Experts of a small language model.
Size: 13 layers, width 384, vocabulary 32768, 60.1M parameters.
Experts: 48 experts in each of 13 layers, 80 GELU neurons an expert, a shared expert of 128 neurons.
Training: a variant of Muon for the experts, 368M tokens, 5619 steps.
Below are experts of layer 3 (counted from 0) of a mixture-of-experts language model. Rows are named router (the router's row for the expert), up (a neuron's input weights, with its number), down (a neuron's output weights, with its number) and show model dimensions 128-255. Each number is 200 + 30 x the weight over its row's rms, rounded and kept within 0 to 999.
Before each expert's rows: a language model's description of what the expert responds to. This comes from a sample of Wikipedia text that the model never trained on.

# expert 23
It responds to: Place, country and sports-event words such as Guangzhou, Ottawa, Open, Championship, Cup, plus digits in results tables.
router,176,181,196,171,223,196,230,206,246,245,229,253,154,177,170,200,230,200,174,170,207,156,186,210,254,233,252,162,257,213,150,232,224,236,240,226,167,165,205,157,182,222,184,156,233,229,174,236,232,144,232,226,214,158,245,226,233,178,200,191,179,199,225,217,262,212,198,224,204,173,259,195,212,184,177,250,216,166,161,133,233,210,224,208,188,253,166,180,215,225,199,199,178,209,228,191,192,215,183,135,221,176,198,226,242,260,141,227,204,227,240,179,204,263,200,214,186,230,204,207,217,199,201,164,188,229,228,268
up0,217,166,201,214,216,207,207,176,218,199,207,177,178,197,221,195,176,243,168,238,225,217,166,226,190,177,187,223,273,219,236,244,126,204,211,162,185,184,232,165,239,186,216,215,228,203,129,208,227,224,180,254,199,184,182,162,199,194,172,163,230,182,210,201,202,189,229,228,197,238,195,203,161,201,188,186,185,190,193,177,178,221,192,224,166,201,198,151,203,208,150,152,247,186,101,195,164,169,176,171,188,250,229,233,238,166,212,168,218,208,201,166,158,185,190,198,166,198,156,217,210,222,189,204,188,241,224,187
down0,215,277,170,178,199,222,177,198,145,191,230,240,198,141,217,210,183,199,196,172,199,167,170,226,186,211,225,226,200,170,167,155,195,212,217,175,231,217,218,246,219,219,205,194,188,212,194,212,212,203,180,210,201,185,181,230,167,143,231,213,219,246,176,177,173,245,153,158,270,179,222,205,184,171,207,203,168,243,176,195,197,187,215,210,172,150,219,214,214,198,199,159,183,187,278,195,170,160,182,173,250,238,169,254,243,229,234,175,225,233,220,275,209,203,216,261,274,209,167,179,236,189,175,118,140,209,220,206

# expert 36
It responds to: Spaced hyphens, en and em dashes separating dates, names or track times in lists and tables, e.g. "August 24 – September 1".
router,183,152,205,215,195,233,191,162,163,165,218,203,199,199,223,176,164,225,151,223,220,151,154,199,192,234,232,210,215,213,244,194,218,233,226,197,269,188,228,222,160,235,202,181,162,200,138,242,227,199,229,175,164,194,192,229,174,187,211,162,218,150,179,193,184,162,255,218,235,189,165,243,180,213,215,151,222,223,238,272,214,224,218,156,190,125,194,244,192,191,148,231,179,191,198,206,185,191,213,181,195,228,231,219,215,187,228,183,146,211,246,132,186,211,183,202,174,192,206,214,207,192,180,138,170,212,156,234
up0,189,182,216,199,220,243,207,217,195,191,199,201,188,239,182,157,191,136,168,285,214,249,166,270,131,227,222,194,246,180,182,233,201,220,233,243,229,178,148,227,151,157,254,206,182,172,190,204,191,189,203,280,240,175,227,209,165,139,188,247,207,196,212,170,211,149,181,146,240,204,200,191,207,139,177,199,247,225,142,258,184,220,170,216,182,148,212,185,165,255,179,215,200,191,224,172,193,202,230,176,203,225,277,206,225,217,191,255,178,211,161,162,143,205,212,181,197,176,161,205,204,259,213,199,208,278,187,151
down0,188,145,246,162,205,192,212,170,169,220,223,155,238,205,207,197,206,182,215,183,223,159,155,284,238,219,269,224,171,185,252,263,204,184,178,205,199,251,228,240,201,202,204,229,162,206,241,193,182,149,207,219,181,196,242,248,215,238,215,204,189,191,242,177,214,216,209,187,240,267,221,225,178,165,252,192,189,167,242,193,263,181,217,222,231,208,179,207,249,160,174,202,256,221,178,210,172,218,227,186,228,186,192,183,174,165,195,189,148,201,228,204,152,232,236,211,166,215,210,248,146,201,162,178,156,237,240,197

# expert 25
It responds to: Commas ending clauses before and, but, which, plus closing parentheses, semicolons and colons, and some word-middle pieces like ond, ip.
router,199,203,221,201,224,184,147,192,175,170,226,260,175,205,215,238,170,140,205,201,212,206,178,208,179,224,179,202,207,220,247,218,198,227,174,170,205,201,239,189,178,159,175,259,155,208,202,219,159,132,218,177,237,171,198,197,165,158,218,192,191,189,183,197,205,236,163,150,233,205,135,205,208,207,186,219,184,269,225,187,188,143,163,276,218,183,142,207,257,268,175,252,181,233,196,232,177,185,170,242,205,168,199,215,187,155,196,213,251,216,208,208,228,207,225,188,238,139,174,232,173,218,183,208,167,275,190,185
up0,203,209,219,197,178,239,168,184,200,155,194,235,203,145,166,215,162,179,168,136,226,191,222,188,204,238,216,192,234,227,162,230,229,162,148,189,223,195,179,228,170,158,173,178,193,242,247,159,253,221,194,242,180,236,186,191,210,177,167,166,213,208,223,254,213,187,232,183,213,159,230,223,209,200,189,196,263,192,152,183,188,162,204,217,196,168,175,176,201,232,236,201,141,191,200,181,167,201,226,207,202,182,195,226,211,204,183,200,272,235,255,223,183,143,150,279,142,185,225,127,202,187,221,144,253,213,210,183
down0,221,175,182,240,185,215,187,253,173,180,169,247,172,214,158,226,162,156,157,205,172,239,159,207,218,135,232,210,186,160,191,200,200,239,254,190,237,156,207,173,245,251,160,201,191,183,150,181,238,190,211,190,218,199,228,159,191,157,190,187,169,173,151,219,193,175,217,198,200,180,221,203,204,195,182,116,185,216,186,238,196,217,174,181,164,180,190,231,208,231,228,177,233,139,226,167,200,219,233,198,203,186,193,192,167,211,168,189,159,227,189,185,166,192,203,224,203,205,169,180,179,230,131,206,229,204,213,163

# expert 0
It responds to: Coordinating words and commas joining list items or clauses, especially "and" before the last item, plus or, as, then, but.
router,172,213,228,187,213,223,221,117,220,139,147,265,192,243,222,160,162,249,165,182,155,196,160,134,205,218,207,166,190,250,189,218,196,257,203,207,265,206,200,184,160,208,193,217,198,192,201,202,199,146,175,213,197,202,180,177,220,158,204,198,196,190,254,211,167,207,228,155,130,174,235,234,219,172,202,167,206,168,185,192,217,187,221,166,179,155,192,185,214,182,207,238,250,255,221,229,214,225,185,212,273,210,205,192,176,168,191,232,210,223,202,200,231,187,214,184,202,188,201,196,225,206,190,217,176,167,139,177
up0,234,190,195,186,157,208,222,191,231,211,143,212,215,187,220,195,186,183,175,247,186,242,210,181,251,219,261,140,209,182,132,177,232,191,171,189,148,203,187,176,239,243,230,236,216,173,170,182,197,203,179,249,226,256,229,198,191,195,155,206,196,199,262,197,175,181,180,140,203,180,234,213,207,214,170,225,218,214,193,243,171,219,198,208,174,206,216,195,175,184,189,236,173,218,193,167,198,204,216,191,206,178,209,218,168,224,263,195,128,214,220,172,153,203,231,243,192,251,242,210,158,152,174,249,235,208,207,202
down0,219,168,188,172,236,171,167,157,185,222,255,188,219,167,212,203,189,196,178,200,237,179,206,248,174,233,202,180,197,249,189,233,262,205,141,270,180,166,209,185,251,199,215,220,214,171,183,212,226,188,241,193,244,207,235,211,237,151,158,137,145,266,240,216,211,160,199,193,200,174,188,207,236,195,180,182,146,255,228,176,149,172,180,249,181,152,155,232,191,169,171,168,222,196,168,177,251,200,214,202,196,164,176,196,229,228,218,202,167,262,190,151,186,190,204,259,190,221,244,188,178,232,203,169,207,198,180,250

# expert 44
It responds to: Word-final suffixes completing nouns, especially plurals and agents like -ers, -ists, -ics, -les, plus nouns like player, song.
router,199,216,221,186,165,181,179,230,251,189,164,227,188,260,193,207,216,148,229,195,211,200,193,187,245,231,229,215,168,136,212,179,210,217,215,202,113,173,200,245,194,186,209,195,190,239,222,187,202,217,255,183,207,151,161,202,123,188,152,179,187,147,225,194,240,228,126,157,194,172,162,214,195,230,210,210,204,236,214,172,162,207,208,171,219,229,233,202,190,220,125,217,189,192,208,158,168,211,172,176,231,160,257,178,201,215,177,200,230,261,196,185,264,179,206,198,223,180,169,193,163,164,224,226,217,198,183,212
up2,196,228,181,186,125,180,153,224,209,159,225,184,222,239,222,222,205,191,131,170,223,167,194,144,191,258,186,191,214,185,209,206,225,227,222,228,217,184,191,207,226,200,175,182,186,203,183,228,156,204,225,218,200,197,182,218,208,213,162,218,240,167,120,243,209,197,222,206,219,213,181,159,199,188,213,171,151,174,247,220,169,178,194,254,198,151,149,155,185,170,212,157,240,183,202,192,207,174,187,206,239,163,189,209,180,205,207,135,215,175,199,258,165,182,230,200,148,173,216,177,211,143,225,184,194,261,145,225
down2,194,213,245,211,165,209,202,249,222,218,148,175,138,148,231,206,153,188,156,186,169,192,245,214,223,191,175,201,152,174,183,215,240,260,222,241,223,191,214,170,198,227,219,199,199,186,154,196,144,233,175,194,205,207,178,153,221,227,243,241,183,158,162,227,230,206,246,159,182,223,208,233,188,166,235,207,180,196,182,205,157,221,243,212,205,192,191,160,150,176,186,185,262,168,195,207,178,234,234,195,167,230,228,205,228,261,182,235,162,166,213,194,185,234,232,202,155,255,179,172,144,141,211,226,209,220,205,233

# expert 4
It responds to: Sentence-opening pronouns and short capitalized words after a period, quote or line break, mostly I, It, In, On, II.
router,164,161,206,198,191,225,197,141,140,228,188,216,209,232,201,206,218,240,169,172,158,196,244,194,207,221,191,182,241,217,232,192,213,232,179,211,228,170,210,171,208,208,218,171,219,247,169,130,195,235,199,197,150,227,179,219,173,223,190,202,225,159,237,196,239,242,167,219,220,228,121,118,167,193,203,275,149,230,228,181,167,165,170,149,226,243,204,209,225,258,275,185,139,272,216,230,184,202,244,184,197,217,184,219,179,186,182,209,182,178,231,267,168,210,156,213,194,194,186,170,181,240,159,164,190,198,261,155
up0,160,247,240,193,190,194,157,213,215,176,153,193,161,200,133,217,214,242,185,232,237,153,194,186,240,220,191,239,286,239,206,172,162,227,188,194,156,232,178,213,160,257,203,160,159,192,216,142,176,210,246,204,232,198,151,209,170,186,184,204,161,187,194,167,213,191,210,239,182,233,165,184,194,148,203,221,206,195,180,190,192,167,181,196,172,252,213,241,210,251,177,215,249,202,259,179,198,213,227,206,205,144,216,144,218,200,174,198,175,212,181,173,249,205,144,208,231,228,179,149,192,175,269,174,218,252,215,235
down0,196,164,274,198,161,225,210,265,217,218,231,163,179,163,221,208,205,176,126,198,205,193,253,214,214,174,153,181,227,208,230,182,198,219,230,197,210,174,221,140,216,189,201,113,196,198,171,177,211,229,185,208,266,186,189,223,237,181,187,174,215,213,200,146,147,226,210,203,233,150,175,167,173,226,176,279,216,181,186,209,193,191,186,132,250,251,208,178,249,162,250,230,165,182,172,222,207,214,216,150,174,181,237,235,203,237,183,240,220,183,213,221,196,241,173,191,237,223,195,183,201,192,204,209,213,280,259,170

# expert 14
It responds to: Commas, possessive 's and later parts of proper names, especially United in country and football club names and surname endings.
router,240,208,208,179,176,168,234,185,162,249,156,212,201,215,188,181,221,155,206,237,172,155,229,198,221,227,187,199,219,249,229,203,229,181,239,176,307,191,186,178,143,156,217,210,221,213,218,189,191,187,235,169,220,196,186,220,187,197,198,194,214,218,182,204,144,167,257,221,235,243,182,237,187,215,180,216,181,135,252,152,203,220,162,140,208,195,207,248,216,199,144,197,228,195,245,230,226,232,181,177,205,195,207,221,167,182,202,215,217,193,227,153,132,194,201,208,202,200,236,210,207,202,155,178,193,243,185,194
up0,216,203,161,200,164,225,203,207,165,186,182,219,229,199,223,227,193,165,199,191,283,175,192,188,164,208,181,213,184,171,207,217,218,202,297,199,216,198,186,233,160,194,162,177,189,227,235,191,198,159,222,197,225,222,204,173,224,227,187,175,208,200,217,236,161,172,195,177,138,201,190,167,199,171,199,225,182,213,166,199,140,163,132,157,187,183,220,219,182,195,185,207,280,219,247,218,177,201,168,223,237,187,215,182,182,196,186,184,195,218,165,225,195,187,185,245,208,150,151,188,219,301,213,186,165,232,204,169
down0,131,216,184,181,235,156,170,186,177,146,215,264,246,197,206,249,167,217,189,201,181,171,263,199,256,208,175,201,142,120,159,151,190,198,177,205,146,192,222,204,168,213,197,212,220,237,207,205,182,242,216,253,197,167,245,147,212,144,227,209,198,173,206,216,232,168,212,186,221,150,183,183,217,227,171,201,165,229,166,200,248,223,158,207,203,204,235,236,179,250,190,189,191,202,173,199,188,232,166,179,171,198,172,222,225,198,195,182,237,227,160,187,250,220,194,168,178,244,153,204,119,260,193,217,244,192,174,171

# expert 9
It responds to: The preposition at, plus middle or final pieces of names and scientific terms, such as -ton, -ville, -th, -us in Eolophus.
router,225,189,192,192,172,199,191,183,170,242,179,224,213,128,175,203,179,210,147,221,182,214,202,191,228,232,195,211,206,185,242,155,230,186,242,192,144,223,177,207,239,167,238,199,182,189,170,189,210,179,187,201,214,212,159,213,208,197,205,161,173,173,161,256,173,230,183,202,220,182,182,217,234,156,219,193,184,172,248,184,221,201,133,219,223,198,168,218,195,200,140,202,236,229,188,231,219,207,173,235,226,206,192,167,194,203,204,206,140,263,236,216,212,204,248,161,201,224,185,245,216,187,236,192,222,201,218,217
up0,174,216,207,241,137,212,239,225,200,221,247,195,212,196,229,248,200,194,170,201,204,174,208,213,199,169,211,172,214,240,194,249,153,203,224,207,171,183,199,216,208,141,161,190,208,231,160,231,215,188,239,206,201,256,165,152,179,217,220,255,258,232,269,176,190,137,190,129,252,169,206,152,165,172,197,229,164,203,159,185,254,208,216,150,183,201,181,268,204,214,210,221,147,181,240,168,217,177,178,226,214,207,194,207,235,238,255,159,185,158,205,186,220,213,318,187,203,231,200,155,243,221,153,167,181,209,212,191
down0,185,222,163,212,211,187,207,190,218,203,191,156,173,248,175,191,242,242,244,197,185,200,204,230,187,219,199,203,205,191,183,202,152,165,198,217,216,209,177,168,211,203,222,184,229,140,139,193,144,212,252,179,248,282,227,233,185,209,214,215,163,206,198,185,212,215,206,210,228,189,185,175,171,190,255,192,192,210,169,276,193,186,158,169,214,192,208,190,250,204,217,217,227,215,195,124,172,209,175,204,167,175,119,226,144,241,239,189,196,203,258,158,227,207,233,182,165,167,203,197,186,234,206,176,189,198,173,263